From a checkpoint of a small mixture-of-experts model trained on Wikipedia.
Training: a variant of Muon for the experts, 4110 steps.
Below are experts of layer 3 (counted from 0) of a mixture-of-experts language model. Rows are named router (the router's row for the expert), gate (a neuron's input weights, with its number), up (a neuron's input weights, with its number), down (a neuron's output weights, with its number) and show model dimensions 0-159. Each number is 500 + 50 x the weight over its row's rms, rounded and kept within 0 to 999. Numbers have three digits each.
Before each expert's rows: a language model's description of what the expert responds to. This comes from a sample of Wikipedia text that the model never trained on.

# expert 16
Description: Sentence and section ends. Periods, line breaks and == heading marks ending sentences or sections, plus sentence openers like However, There, The.
router:491517537531577551535511471502426438476493466396551447533553498431598556492510506423513530521551564501580568471431523488419376498394492393526522558485450538500481502517465511548501572588422494512440546521502594528489525444514490437486521460471444483504608569533559446494471460484528514472529502534626538445516500535607523498509565485531471598348449474480485526503472527560360524515505479456469489567562532500516483559444510483495472376437465518480488537506386484508509473561461451
gate3:595483483453540526558420500553474483571536453515521580507519514536526502584470462381497483525550541455546517605464558469433482523384559414532554554511391528489525521544484479539493559514473530509550561541498503436496433470496503553524403426507479469486500511461532476484544515507550508541598503502520427496515494486583516484552575430441594482484423391476554500454575448473413485520486558425419425462552481487499586508476406510336483414467487546491512527508469466515448404589491549
up3:569523566490642532537539477501518495529507501538488509545546461599511494561490486430583505456513545388566427468489527393531450485449597438508553530583447473539519624471437479516450398472442420449455556484406540435463433490478524498518507548519464463532488548478523500458362443523586496579513421516577521432524476419487478490596545519484601413405481460411549541558444506549448462487466496491463492518469566480466514529516460543411559463454520479476527548480512549508495527553528531
down3:543548472445502514459501555489532509468510433568563501479433456441417564471531455503505458440508441561495526336570478565421474576479507473527508490499576494495544521504531753466480504500535488527480524412560504533505454540539508472489438497498539500463502469472478554535542461535515408440584506549457474520430483538494578523454482518428591419533502568516517520515612461503514505517491562549455466556507440447476512446485536416466481499365459553626495515506569478543502520494579485

# expert 47
Description: Common nouns. Common nouns after articles or possessives in census, election, sports and biography text, like families, units, votes, team, schools.
router:513510622401490521514500411463491466462432468511513538493467475542515434447376421565508528490466450498457499620572581462492430511495488467560451459523495527476480473443516516578437461491472547559549511483515426403491488538578508558428531516567494505506521516489435489443515523516608541522510458561435491497486487413556497401461460525556524503482424520549551539496424545508396505548602420570476462380538484423434546438508526481505511531486463437551553571609557524583516495482450599
gate1:424514466388538528471454512518474504543507477414484422425549551498488428539539550525428564486416466504464551550436502493447445504484509491587495614465541510566544602511578478511472466385522428511537464488463380414532560475469503551532503597590481582499515561485490437458454514525525550540450468608526492570492525459518562469401457584479461443532529440546415579465529553448463505512574500473511535470486435497563586527498472503519537513530440461445398484611497496469458565458504439
up1:506437539576496476560620491492568507533507506562476533510418489495536512503465510405533473469513519461585454452535375434558561536492543464433562394437539566521477420490458517515545539557478534407435450485510555560515449487535579423482477434404498464463557480530547566548485431483525401501505493421443458520535593562504472559535501372534533511440488566437510481504501471554403541441460565515459500560566575541401488489429570449561463498526505487501564485493559554453528574562505560
down1:448528462458539590562561543437408440563555453534469555576517438411431511448479432569517485613409503486592503464560488542564579512496471551458411578491507526399438550513493598576495528565442533539482372469522470559521526391522506576531447598466582503425539427479563449570474497494481494484504367495441470478509566502498548537496469464527502550524556532458420472505463560545520550493490480513537482552474531488549426543468514559499464514478465537480551463523468493399469500535439536

# expert 2
Description: Place and institution names. Second words and endings of place and institution names, mostly in tables and sports schedules, such as States, York, University, Carolina.
router:461579565537507527571435427473514436512440403562483573537547456508583511482439433442486465542424505441556460532544578389401569569566537575486431475565450479513497505498523447522465400530498490556530446464472468542533523581541556433495551526592490553473494525551576510484543528556482478462488533519518524514469448454563539382445500498544454507475472540420549462482538467440422524465509468471465512403429478445524604507414492439541583581544504429582560520573529426525465489455533555
gate13:510472512458523453583452506433554433485548510574446535560424472441540518499479485461548572490567492426510526549407495407512435553487597535506442543519533521552553532534520458455498477480518544458540534468536534446533481476488557524501539596584498510540619483494590525532548482574417577459481440485448524481536465523498442503504546414497492497353392516388498488506527505444490616425467481535446496452494509484563472531524401433532628593467540542555434481449427462575439478473480464
up13:466493641462534469509360455577539580480489585563571580540462448512511414505526519593550392464476519496555482542418609477536417422417471553502422428503489479586499645427478559477437450580522464457556536574579520573475493519481424522434427516476490470426519452532514585545513441445489521437473496492455541473469479515566484600535509490547497420489543455431457425542522530457471552474538518505457540499533488469485516510489482498469524502485500600462486489549500429547502514500494467
down13:608548495456510586506517514560497532618468477574499469499504527528507508536432502551626537637520527436447522404568420477489506521482543534502545500564500448587462523465519600665492460531483400479582501487532519546511509476655492527416551496546489438495565534566483642544452493430540576404460521525500511484566422447549453417504545541478476531527463526495458448456530497514505489532481477457469532500491543481459579519544522445462486439483446498523500473484423502518435515529477435

# expert 5
Description: Periods and decimal points. Sentence-final periods and closing punctuation, plus decimal points in coordinates and numbers, such as 52.43°N, awards., (pen.).
router:461526541548519602535448474454475541592503548552553529502528406471453466530472496409477489525510491559519494468506536432473439507518415500585553541530547607484518452537511518509608436450438431542527594445460462514421585477487460487365406510423398465474516559497521517607453465471502474454597477435500386488465500443620544560543476493467585498538519441544576507513524407528509543527471568554399414514527439568542469542439501471493458471473523504455503466508460485505444488462517543
gate0:468477489528443561491534433556520464492493489460514496602503422527499522556500569435439579493586435497491606533510547435447479479542516466565436517434469513516516439516580378549491524534513536436481556535550554588504506532494467467496461551552470541450575456514579508519471484496545497561546474453517562450517464594603444571458454384469506501444416499583502479513610535492460558403476556408415452469548469547392393564476485563529486483457474482463491538422496406586499450494501493
up0:444475487487496554501580573448522492508480502483450468457494551463505542584535428491563508448482542517494451558557445551602519489486496476406458546519536470533423465489469632458496473513560516475575483562440417507492452447479503514538470476479546493677451504539430454421607460507456566440457486579462481539531533497551563503589532533535510499555533444517458515451441434506436480491524416543600505563516523395526587410541421442508438431541468514558492430598472550433482470504474582
down0:471439548476521418464502519480498544511436567487529492513529499571570461475459570488531526454536452509571495650534525526468535516530557498541559544535530495521509537448500382476553467420483523411536527455452513298457581507504508563555513516440505551400517499479434483423466529472526492501445565515472524472508502459535513559499451465443434576426450471448448553499384536518487532529381474504472493446495516526514387482549553626484546491497482539375453520481549548604492563538517507